Experts of a small language model.
Size: width 128, vocabulary 2048, 15.4M parameters.
Experts: 64 tanh GELU neurons an expert, a softmax router.
Training: a variant of Muon for the experts, 382M tokens, 5944 steps.
Below are experts of layer 7 (counted from 0) of a mixture-of-experts language model. Rows are named down (a neuron's output weights, with its number) and show model dimensions 0-127. Each number is 128 + 32 x the weight over its row's rms, rounded and kept within 0 to 255. Numbers have three digits each.
Before each expert's rows: a language model's description of what the expert responds to. This comes from a sample of Wikipedia text that the model never trained on.

# expert 8
What it handles: Verb suffixes -ing/-ed. Inflectional endings completing verbs and participles, such as monitor-ing, swit-ched, origin-ated, plus following and, with, to.
down0:122135160129065165144137103081084145165151107162087117148092170111074121109119154119142167151107149127164113156112119143116143140129122158096198206127116154136114130143179145167121088117127127087152172140132099085083090148147157119115123049079149116183108151120054103133125122115141120073170147081121182095096139094125179175155081118199126139116095178128160135147145017089140116138130
down1:079099120120116134120100132128172168155155174121125132140125176153160038135099101094149089123089099162178060186075140097164097155169138151116154111122195071144070137077119090129167066079186174159143196113190109127118136131143119125117132152082174115174155184152154167085140125127139159146105134109153144107146089105150120091109151114154115102110125127090085117107146098073135171123085

# expert 39
What it handles: Initial capital letters. Lone capital letters opening a name or word, often after a pipe or comma in tables, such as C-atnipped, T-aylor.
down2:156113130109144105097131122113113110149106135110142150123099094100096074162139071086156118134162110106144108191094109146130082152132156144156140140052109083079123149188061131168145162193173104161087159125136079097148154207146070104193153133024182145158085154111132098153098106120116162128126091162072130094147153101122138130155084138115092147122151149156129128127179174133128133099181
down3:129126179133125111150206122107127178113154106108083107104167160080090152137155227155146099149126141095142150170145129117122136162083121041088099148115088130151151081114118210138111146133142125078160084168104129131083173139122125136148123105155143122135178187137125116113138153088151040137099077141079102122119166078094112134153084149130156140153144143146104068118120076173068167127131

# expert 1
What it handles: Table cell separators. Pipe characters dividing cells inside wiki tables of sports squads, election results and listings, plus some semicolons and hyphens as separators.
down1:117109133112126109229121121184175113172091114127118138117143137158110148099187158146126102042164118135153125106135180134100124215090109160106139101142160102138192152098092091069102116123111099083086161123124128144130128134127119149116166102059201162109134082104096193155186107141104154109130128124084120126135127110131135073221083141127116138123096101191122114111082118154101152110124
down2:097155157136101155125101084150126226086097120077154142115088153142153141146152126095130125122083125152107077112104088143111173119126128187147160142157134094108119125152116151064121116112153126133125115123139114140183081177095108195165147128234130088123075117077131121111101121129159048083127139152083127126072141088164164147214162097141169155161157154147099073116115151109131170136140

# expert 9
What it handles: Clause-subject pronouns. Subject pronouns and relative words opening a clause, plus the auxiliaries after them, such as he, it, who, has, would.
down0:149136090138186137138110087164137139145112121103138132070148106128136081134105140139094114151125156148131162142107149121071122105118172161091113113171128121106107165169069128217141170123110166172161121145108109154097142137128150113108118128120137111165115101185181077175131102099122126107109120110178083103114108107141115205103064085073145147162113108116097147100086255133190077131118
down1:137141119132200137108170159160149133164177152130108062174109165076101150138172105144133111148145063176103108179166118082197110101104124091096108143090027118132101116097082113159161112110104130191095167073060101083134133128194125094153060135105090107178135153137126146113097144115146107134132089172132166165133151127132142121116180143169123139104120184099093147111138117127126079142106

# expert 57
What it handles: Infobox and table structure. First pieces of words in infoboxes, headings and tables, such as Personal det-ails, Ass-embly, U.S., and table row breaks.
down0:063113120103085124110115084137164155140106145160134178119147079162188147158132105121147190138106152114143162089124046151121090132162137132132106141148107081135178100097151075165174153173084184209106036141115096116149110139082137094137126154119166132102116124171135108120132076103090154152104166054089156147143111140161185112124071136126145118092118162073101174102127132137155152143171
down1:120087165118148146053171091143127152043125153139172098116157128161155089109184070146136175145154124131088030140093147166152110177097131109144153125154166121138101151066122169112142144158148105141136122140175096065116117130098106145113111158108186092083115159113149164158135161161155067099139063158137137107162122130187124185096114089102144120061106149122072157128131129167139133141084

# expert 56
What it handles: Single consonants after A. Lone consonants like t, m, l mid-word, especially A-t-lantic, A-t-lanta, an-t-i, recom-m-ended.
down0:089114121143129149121214117154064069069111143140126161098112072121115126062111087139126096105178134095063133101164106168116196094101153251098125134106150156135115123122148121132080099125095119120142127163092142146177135096132151083152074127095123072149129130118150155163150142099156173141125173088139170135143095126087130110186138160177128108178118141182114098150108145153178104099119
down1:098109040139153100125146155155085074063192108054092103136131123142105102146173130138088120171135165117110183140118168163134127130079183129158086053132117120134144089151132125160155119096123151104154105170138133147197102112134124147112095185119124153158157125084171106118134188125110194113166149148093142101134105114121144112128108130162122107107131222153128083072083129191125163080111

# expert 16
What it handles: Inner word pieces. Middle word pieces like ad, n, m, il after a first syllable in names and words, such as ball-ad, Brig-ad-ier, Den-m-ark, Hadd-ad.
down2:146110053094078139119080120174152162202149133089160148162113099112211142158135091175171147119114150126153126064103139116116114129179162117180110157136127176132131120086143089137135048076134125163114129161159154113084107149112117112061152123108157114110061189127145106092175160126132109127073083195107125203125078114109158128138091127119119139163082161104114130188113131141101122137127
down3:061103135114087077139077091162098138084117144183147165081163147149115147166085095070141131146149152140099155114153135157124072115166112153054184108124183167123133134146121161119150112143161092168103128054174149144130184123120169156139169106103138098107129134072087127109131093145123093140094145176154126114066070134187139069118115113125104186198127171139169104148143126148084167146102

# expert 29
What it handles: Articles and determiners. Articles and determiners before a noun, especially after prepositions such as around, of, as, such as a, this, several, such.
down0:082121210128102142094119130111154148154116153129142125105123217108118172152106112143146213132126132080177158127145081109131167129118165082116146140117110167120117136134160117117093116168169130091194138162175109139026123115140105194191104097127165158132113152139104112085076134094126099097129134165131134172133071101114132136148101126156037122132113101057123108116136060113098165102120
down1:078213140165157167147125159168140098161099056157162165112083166089101155177129120110133135139123103146067124101124130073142102098104139142119185125113176142094157145124173083120184121121121135122108116138207136115166144129168164102180077114134105149127197095152113128116123083114112153112121090108115123114084109138155144154116113163135144171114134111106111119084133011091157128038138

# expert 15
What it handles: Copulas and word endings. Forms of be (is, was, are, been) and adverbs like also, more, plus word-final pieces such as -ly, -ate, -ation.
down0:113101152091142137105113180106078175115143130148139147134101156148080153156124175179177067079147177170103170127133109107161175101099104149160115159118117095122098163122107164137097072093079153101090148125168131154137155124093143147142143121100082161142163152070063142158118088103152201107096125140193129145083117136158099090107134197162096170137083092089101147106083090140085198156141
down1:152079124153165024123115112097089088097082112100134143131139137091126161162191080134125163087158140146150126093156150189103116158149168164108103095059110113134132149126130111124107106140148138103105091180123152117144115168119125132130123124193139148130085108179123095119134123129079201077099105102203141142092144098121189129124063161056110124145152147144149148094090169158166212143126

# expert 25
What it handles: Place name pieces. Country, city and state names and their final pieces, such as London, France, States, York, Atl-ant-a, Newfound-land, Namib-ia.
down0:146118138118120105095142105083129139079140078125098149136109126086130111106082107148119135169107190162095125138164105142108127082126102122105127117109145129147098180169240143123162159116088135086148134077146143181143124122116134139137144132133207121175171158220100122093174134074139128149084082143092122089197117100105114120096133140145119193083140159178111151108177049135109069124093
down1:072140176154123103145151118155159138135179135147113024129111134146127120185164148140136155173094046127125133159113121135110070167126165096085124199110107121205120127143154181155133138125105100112098096086121148116064087204117118115152159104101149138123141185137101145115180109123121164148136094111072183143111115144104100126143121143141154102119080081129179146166089056081164118135091

# expert 52
What it handles: Space before numbers. A bare space token just before a number, mostly in tables, sports scores and dates, such as "was 5.8%", "in 1928".
down0:134138123169170158134140096122136152126075103117102153107096133139157193168126114048137147156145132105046150113141134184170113118132148146136167141073161107135147167060159139092128119092135176132129142073150112144123136137153157123210123104069107184073142158138119087139146115128060142178122123186066146113142121143072098155123096060161155056121142110177074119108155141129106101087116
down1:125096170177169107184185101108093209114158127159107145090126146146118098156139072152103102109089096129142135138119120144112111046149128143133151086139190085106143124148069083144107112137190134149128147130163116211129186154159115107107144175171103110114149135121212069119155125134089161112132130094161022160121108137148116085122142138109131119067172133145125120149142081106104130119089

# expert 30
What it handles: Clause-linking function words. Conjunctions and prepositions that open a new clause or phrase mid-sentence, such as as, that, to, after, when, while, but.
down0:149093140117155180115119158121075130119190161119134104146109123152153174147112061135149168165149162128153110174111142059079121139124141127111172072115100090122140149167100149142173115090131164160108115166142131134098069139131098151097067135132098165124102182128099091103162189060149138137095115117078174080180095089140115118158083117144121111084141089114153160152082225155135189135085
down1:097100112139225148045091108178133135085108130163130112075127133116159169157068165090129128170154125129127142177098079171131150084125109128077144127137148135152143120116155091182105129148118170135140100113132083153130092107085142110132131132165112101151156162131083125128153130100052139065122088089191100169105072094177134147136096154144088099121149153148144144132189145176192080092177

# expert 45
What it handles: Adjective endings -al. Adjective suffixes such as -al, -ial, -ual, -ular, -ional, as in intern-al and histor-ical, plus words like main, final.
down0:158097106093138123134078149142110109108170114100165147084143096072111107182160075125143074110109061090126118119110120127057120096092115155139128183142105155119131152095116144180138130122131125175150125138104113143119107118187062125161146225134088099126114114126154128104142065119144119156144207163103126188083140183169104109118150124172175080102171124150116089139161223131153120167133
down1:112103125120125128074145123159165153150150143130093130124093117152065134142180142152074149131126196153191176146126200139162071160092145125169058195154128133144097091093113185140105137163089112090111105114094123087101109133157196181129143157099120128062137133079086094126201147124093181119158064074137139095154134072114141120127101159174155128132123104101138129109108118119081142116173

# expert 47
What it handles: L and g pieces. Pieces with l or g, either at word start or word-internal el, as in -l|ength, short-l|ived, vess|el, mod|el, g|reen.
down1:118107193174095084123119117160092119123171057081145155160126135100114150138123161165174141100087135142152134187137104064113143138100096105099154151088129134087072115118112105108108135166128101078118109138163145115156106107124208140128101093186138143153093135141134185180100112152093083153174082132069117116163085192103145173114098166167156139114151124149129165181148110189134109134036
down2:162147166164144122128092191132167095125080191098118148102126043107114169137113168162162196143073136122133189172164077116135121168155114103141156171138122191139156142116096166110116126126129115101083115160184154145114076068187109199089095086124121186116167078098067085120095123112160128126149088138089126110095120120128154152125104144164128087110156098123095112130139085089098112144167

# expert 28
What it handles: Agent and office nouns. Endings naming people or roles, er and or, plus role words: Govern-or, Elect-or-al, resident, member, player, inister.
down0:159099167155136045161102075115125148100164134098126103177127110144200156066122122121147134124127133101144157176216159149114089158162137099058167145069195156101149140124125107169122139155095081160157161171086163108142135133162134137119104091094126149135137060092189173109048104148101138127156110131082109160103122143149134085116108156132139173116112153121102097081107094133141131076175
down1:032199127096095173099125150112130101161133155156093133081120096149130150119145093075103162107129151167158104127134102110163156119147090113166097139122137141148126093097133080097158063095142093140152180121081173122112140086134102186073179186145190129102183156103145177094098119114162126128174122159164087121153131083128143138190084176154166128107119131124118124174115126131162046131083

# expert 38
What it handles: Latin taxonomic endings. Pieces within Latin genus and family names in taxonomy boxes, like Chryseob-acter-ium, Asterace-ae, Sub-ord-er, plus vowel fragments.
down0:132140082168100150128128144207060137177131180154111120117133131101101156142157100172125147085198115111165141094105104101130151144195170112135114132123126090108076088058088144131126088145085094096151131036136165110163159139108122089117109083136102145106198088110152162139131058140145076135059110176130152138160144137151138159193136113094182099116133149106112114132167123083140129135177
down1:094088160094104149130107155112174144139114113126130138117095120077116061138122132106098134178137101116092128144164143121082143124079134193167126102150103107088147154151124112104138159127147064124116108170135126126152136172206129160105162126180108144183115105103120167147155117137143093174148153065182105129140126122079132071133118109177212111120160119121140122109058099193170137100006

# expert 6
What it handles: Coordinates and units. Digits and symbols in geographic coordinates, measurements and table cells, such as °N, ′, ″, decimal digits, km² brackets and spaces.
down17:137143116149113159131069082137096135157152158189161106115128148085124178127098106121092163120114105137055141087149147125092140162108130116102141158150100156088116133097142078091123143070134135074110063097167099187129205152162096132051133216145174136091129138105110154108125130122147106180167171114109109129138139181113071136210105117124132114148115160116152151162129175142148051098094
down18:106137172102134146110099074118124115168077122095099139090111111125144100182122159130105087129164104096112185149102110136108186177140092087110145136233132166138079168106134123117160152165162193165136152190074138172100167201117115123096140138089093125202203095142157091160109092092177157157114128099126161130127103047110093116105128129167118093128143125109114122132107102108152143096133

# expert 5
What it handles: Quantifiers and numerals. Quantity words and small numbers after the, of, in or a comma, such as one, all, most, other, first, two.
down0:131131124142155171135107147105129125119132121116162128124116191157110208073124103181120155161102099119108099170138112108130133102104125072147083116112157071131106148100063172145154121143114091141111124106127122124117135157157077140222182127110141158153124099104093118164087153073092155089162104132116140094195178051133170101119109124123111195141128129231096080149157104087127075150153
down1:105169146113155125176066099169140099122127060142167130156141124091127130122123193143172159075152172195135102141150144089144129079076135156113136193141138163154114161067089080128125121103114188151139084152152104133142139147072123057151147062135132137119106130149115118092173134062131165135159138132112098159119132063154083125122087064109145127137121148189114137083083144088128176190126

# expert 60
What it handles: Word-opening syllables. Opening letters or syllables of ordinary words, often S/s or prefixes, such as s-ample, ac-knowledg, un, res, P-os-ey.
down2:130189109129158156207137159106073118152161100134147117132171073118080140154179142181119125130174168121148197133153068161125106188123099072108135103108048111147059116074127104163135168066172111115123158130154150121111137117138118089082148114134176098112182076104142151102165141091150147115127144088145083120154156078125063113110129130142106136110137126120078161120094127199109119132177
down3:123111134128133171163131126131128147121155135112106117156188118156123177129121103108179117104095047167151114132089129102123158088187135145110081154130131117117099109133161087092199124143126142074153112120140118100089120116155122137160155176191067126099135164170187147097049121118114132095107110193133129089116083072140094139133193104139134125070199098097130136137186192119184057146109

# expert 3
What it handles: Institution name words. Capitalized words and adjective endings inside names of organizations, such as National, University, League, and the 's in People's.
down0:098121149150084073122109129145076097115122077130199160115087138171129084127145187104125187133152135124167168145086077151186125095098160173124096117149072089114172143150137143147134115155123116146074104133127133143120181126139133133153094093155166185065141103157125129091080088131095122195125086157092086120049118107132123138118104146152135092093113156123175168194171169112103140142209
down1:123072181127099125066203140116066104117116094104119119124135125111129089151192136076158131129117161150123145062125116136131076161145116065124128132130132119163128097164172145103138140076135091096201200153195155175146147063079128178149136093132201138100093124128163144133163130113173123102085134076190130104138125124122118101127140120114153150077173077101079136166183131139105138142143

# expert 43
What it handles: R and st pieces. Pieces with r or st, mostly the letter r after a consonant inside words (T-r-ack, bank-r-uptcy, P-r-imal), plus St, st, tr, dr, pr.
down1:091131122164062093135150127172148128141139135111095098100109139124112061130109185074125103107113192130097144173156151196081113110069123129098169156131089156102164169192100109116149130093110134118121088079083148116164127165172163142159105107131160131165090116085085123123144106153184122170173159085126099096134168117133130143189115157131146165131131131213149063140096075192101094096140
down2:134099165159151164154065095134134141090061095093160190143116059108136143135077155105133134166078207118103160102121104172168087131114128132172182131115091130099165139155102116108115124145093114098107125059102174140137157106158144145143131120154149068073151100143138102119174118122081211167115108132169154117177114126093134130152066128172090092189146145159159140136158141112153050133103

# expert 4
What it handles: Mid-word name fragments. Short letter pieces inside proper names and foreign words, often after a capital, such as Col-og-ne, Or-z-abal, Luc-ian-o, Cal-h-oun.
down2:135107040132103156144080152161138178131092144056071096171135120146097100116107088172148216136214125070076109129040184088128139031138152142143120141111118111120129150176119081153144111117112120122129151096112107130144134121113105164121118140133139152122165115182134158128138101099154150168134131129137124099134127151137142165154205124108137127087134140060138139163149144120189071110102
down3:100083153205172198089148152128085117095163109144141153109107105101125067100186113132130189140182150097141085136119159154128148119122114101126114171082088217154147129139084136169153140144155082123110121103138144168124124118151106115088167092075146125094112114119145100118138117160202108127072110135163107155154151144097119097088120121109126166152090180100119158162128030060125121139191

# expert 7
What it handles: Word-initial f/ex/cont pieces. First pieces of words such as f, F, ex, cont, dist, ass, cons, mostly at word start, as in ex|port, Sur|f|ace, dist|orted.
down0:135157095121133086106125097113102103094115162084111182152116123120116101119102169062170104131100169165085103063097069143139131120113133163145107094075069138149125175155162143176101117112122151126072079149114096122150151187122127100138100119151182147159092095156105141101188158124161104100064207147070133128124106097082138157183145116129170186088175179134149157159182151154119130112171
down1:102164109086164143102165172149101152122074072161085139134116135155092079172163151113135116148222090117103127168146082094110102125152109129161136157143099127105081170117133125150169151090140115121143153086109155102147119166154115153074109142147096209160185118168165135125134126071180127186142147140068125141064147106203132094143078131138109146132098140113147142084108060106091082087164

# expert 41
What it handles: Word-initial prefixes. Opening pieces of longer words and names, often Latinate prefixes such as re, ad, dis, trans, as in Ad|miral, re|alizes.
down0:116138091066116113106137082154115126098119104097159151109125113115138161115188078176134161162203166126088125119157110123142111180098174129154141167105102122139161114106157199156184162119138112206115127093091165151120129091141053098094063132161131102121136132141157097173154133129048116188086089091113154097157155118118105153116150118147099161071196092149121172137134086111130102181097
down1:103156137141039149096157121128053110137136064137106148206112108116125174186159093135157143122161101129089120134181104142087173136134089170072087097145138115144116146133178199088169118103089190119105129147172159156078175086162130131092089124141118118195117116109113075140154099076127115156106165122114181067147161151135173104170160136116127104162080153114102125123105117096160139141114

# expert 26
What it handles: P-initial pieces, prefixes. Single p, b, m letters and prefixes like ab, exp, dep, rep, e.g. b-p in gene tables, pro-p-osal, lb.
down1:038088109098167110128143139102145131074141128126077114072075176098079080092123177160155094076136141160101135134110202169072120133144129136146079172091138098143158204075102196137134096176101134108181140116155146114155091115122171154094166146135180141128069129114124184120149129158171118116111079125140111161110150152165172124155119123101168183147117099118091152121136082100148132127102
down2:091133144113150151142121162120117076127155074120119113110151156161131124094168127139114159114094112121119162151110126135160141081108132101170124080089149175152156112223156080145094144160132111106138132130142125119096092127129110058113092176169064123124142139086170117127142097159090112120117113140158138161160087115148177109203156113150106111164131098084169106175151255061071101137108

# expert 13
What it handles: Space before numbers. Bare spaces and opening brackets placed before numbers or years, as in table cells, "( 2005)", "the 7–1 loss", "on 24 November".
down0:149094133158140128088120085158166131079168133145152142120060078132144126152206071160205149088080158152142167136152092078142173161103153138119057139133152142154113126110078159092103165131159069127174144149138118111105083099156097158118123132130166144114157143044056172111067121146125110104118097142114099143108187132110166170114099178125119120105159186165153090118094088145117140105141
down1:128185110078114040144090168110153135135132135108149100136109134071151158144118165157074108165144143103138111132178121121119118150130105114161130175121152096151141166150110174093090185147109071129099103116127152134099141146142149162061145129189067090102170129084127132123116140141180100103107120115154065165139170089145127183166092146152114150171123171083175096191114090140033087108167

# expert 40
What it handles: Years and table numbers. Digits completing years and figures, often the last digit after 19 or 20, plus percent signs and table separator rows.
down0:083064128129123197129169139161145094137136106076154186187091111110114146145108135019161149156155161143082120175097119117154137125119135077140158171131075097063146138128135083112097162167154121116140150130156135137096117103119159105120161127169109125138101147179105165081147159139088133130115129125140177128137130093128151126135159173104146091122130133140148090145133054009071134094184
down1:119187070113093133106159150174105133154176111126095099128071175173069206092068146102104183107151149154128137150109109149158169152080129170102079139115113087141119116121141079125142110130094138126109144120148183179096128175124185107136135123096137083108091126085134177180147138154127079206115112155115085141107161085161131126203130111104154129128086135046145100133107109181141104097128

# expert 17
What it handles: Word-initial m, c, p. Opening lowercase pieces m, c, p, ar, col, comm of a word split by the tokenizer, as in m|other, c|ourtesy, ar|rives.
down1:100145069145164096122082148130081123131178173133186142128148169127072052163156155080142151153128126092082113141123153112109088076099061148135152088109067113155135122103178101126129167111154103163110139178107121092102178160134156120156169087102141147092124155176188132070137108115142113099142159180098132137125149143206154094132105123097070112131120099084159133123091196141199121100148
down2:086139121137173117124132116102127144142191139165150109150118096165161125130158135098154144098076159131106058099117153151129123131096169127170103161101132118111171164157128112109195133140107141088133116205165159106156183098137074161075158103144151098118201167163100152108099131146100138138108062108160165189124068115091112124093097124055107158135084139161139146074019124122145126155102

# expert 55
What it handles: Name-final pieces. Final letters or pieces of proper names of people and places, often foreign, such as Georg-ia, Legard-a, Gardè-re, Canada, -ica, -ina.
down0:102170115126096121186145161157083146193064163146099127092115110159079126077103116118106202113094170122125175170120163128151108160089123190170126098132114160159103098112100133135115125135120092074115145125134158119128140140077141089126116098103150133069178113088113133152171094081175128172129123098171109120190065080153111153187090157074147174178182110146080104111115123170133129172093
down1:190149069163165116193148109085169157105100129118076166116095098100103190151175159116111176162132128157133179137089092081090139172195136093165114158118106181153072153092125174159099118117130106122146145086098117118122107069107084162152150113104101117110085122095149102141187086158099157132103102157150176076143096092137091158046090144138145139121147149174106169159116130129160122091140

# expert 42
What it handles: Word-initial consonants. Single lowercase or capital consonants beginning a word, often before its rest, such as d in d'Or, f in firefinch, W, t.
down2:146152189117066123164117078119145109072126132082130110117132093181055061109071106134120143130134114131149192091136144119141150146115145088148099181166092185124130129107098109136069145176206090188149096131162136195129149196044113119136137143112114102122147173109120175055114109089123091156120121147129128164143128154179082145124126125135103143135089108136127098149135194161117146094144
down3:154159095111116087127132096150166139093132096146203119135189107183133131112105094133104177206130134119150094191125113146123104165167123104100148167158146069046212108188123127160167124103113141124111099070145147087109137065098157120128133094148095147168062042152163138124100081114081152094108167109143139131121146091151160122115151131124085113140107100178140127164088086131150156135138

# expert 20
What it handles: Lines and infobox dashes. Line breaks, list dashes and opening parentheses in taxonomy and biography infoboxes, e.g. "- Class:", "(age 41)", plus pieces like metrop-ol-is.
down0:147115215107164151128057115044122112145182123132151145071087132105152181082143122112122181133135161112146131157096170082159082085110089092170153110111099091148140149191083156088139141152155161140108125058142182131183152153151131113148184187120149113102122135088094122080135102129104137114137183119148107142111117098082168079164138132136171141116179076175102126125093118153088133096124
down1:135101191159161157114185084117110084216142198120122121159093100123138115095107058121144168120148107209158127127131104161117123129113111039132144144131088150133152094157101092148181121088113109108103120101093151112164101138162037108122154103142181079118145145122115170141101129098132117137096105155093136086109114108155210181149156131099172114183141092121177121177087107110136128125118

# expert 11
What it handles: Style, The, Street. The "st" piece in hyphenated "-style" compounds, plus sentence-initial The, And, and Street in addresses and titles.
down0:141093140135132136128110116142129139145087158157119105092129152108118149138123180118096157144100096102075076080095166158142122120081197148091117113112157144126113124130160122161137131143176097127107094075179097149146120139177110093147114148154086130076091082141175162126063172123145108114101234091149164108121071189126111141096098085083144149103162137089158170112158161206082139180190
down1:087114171115154208105128116178127126115120119128120119088151206126143103170091126159111132084132186103111159175108160178058096084162123123113144086094159142120107055162144172053096090161106110082132145120068107122194125129102119116174105146067121071133100146096146122167107147118148141132123136172175118170122082130134087096141169103147132147157209130118141138108186159089118109150105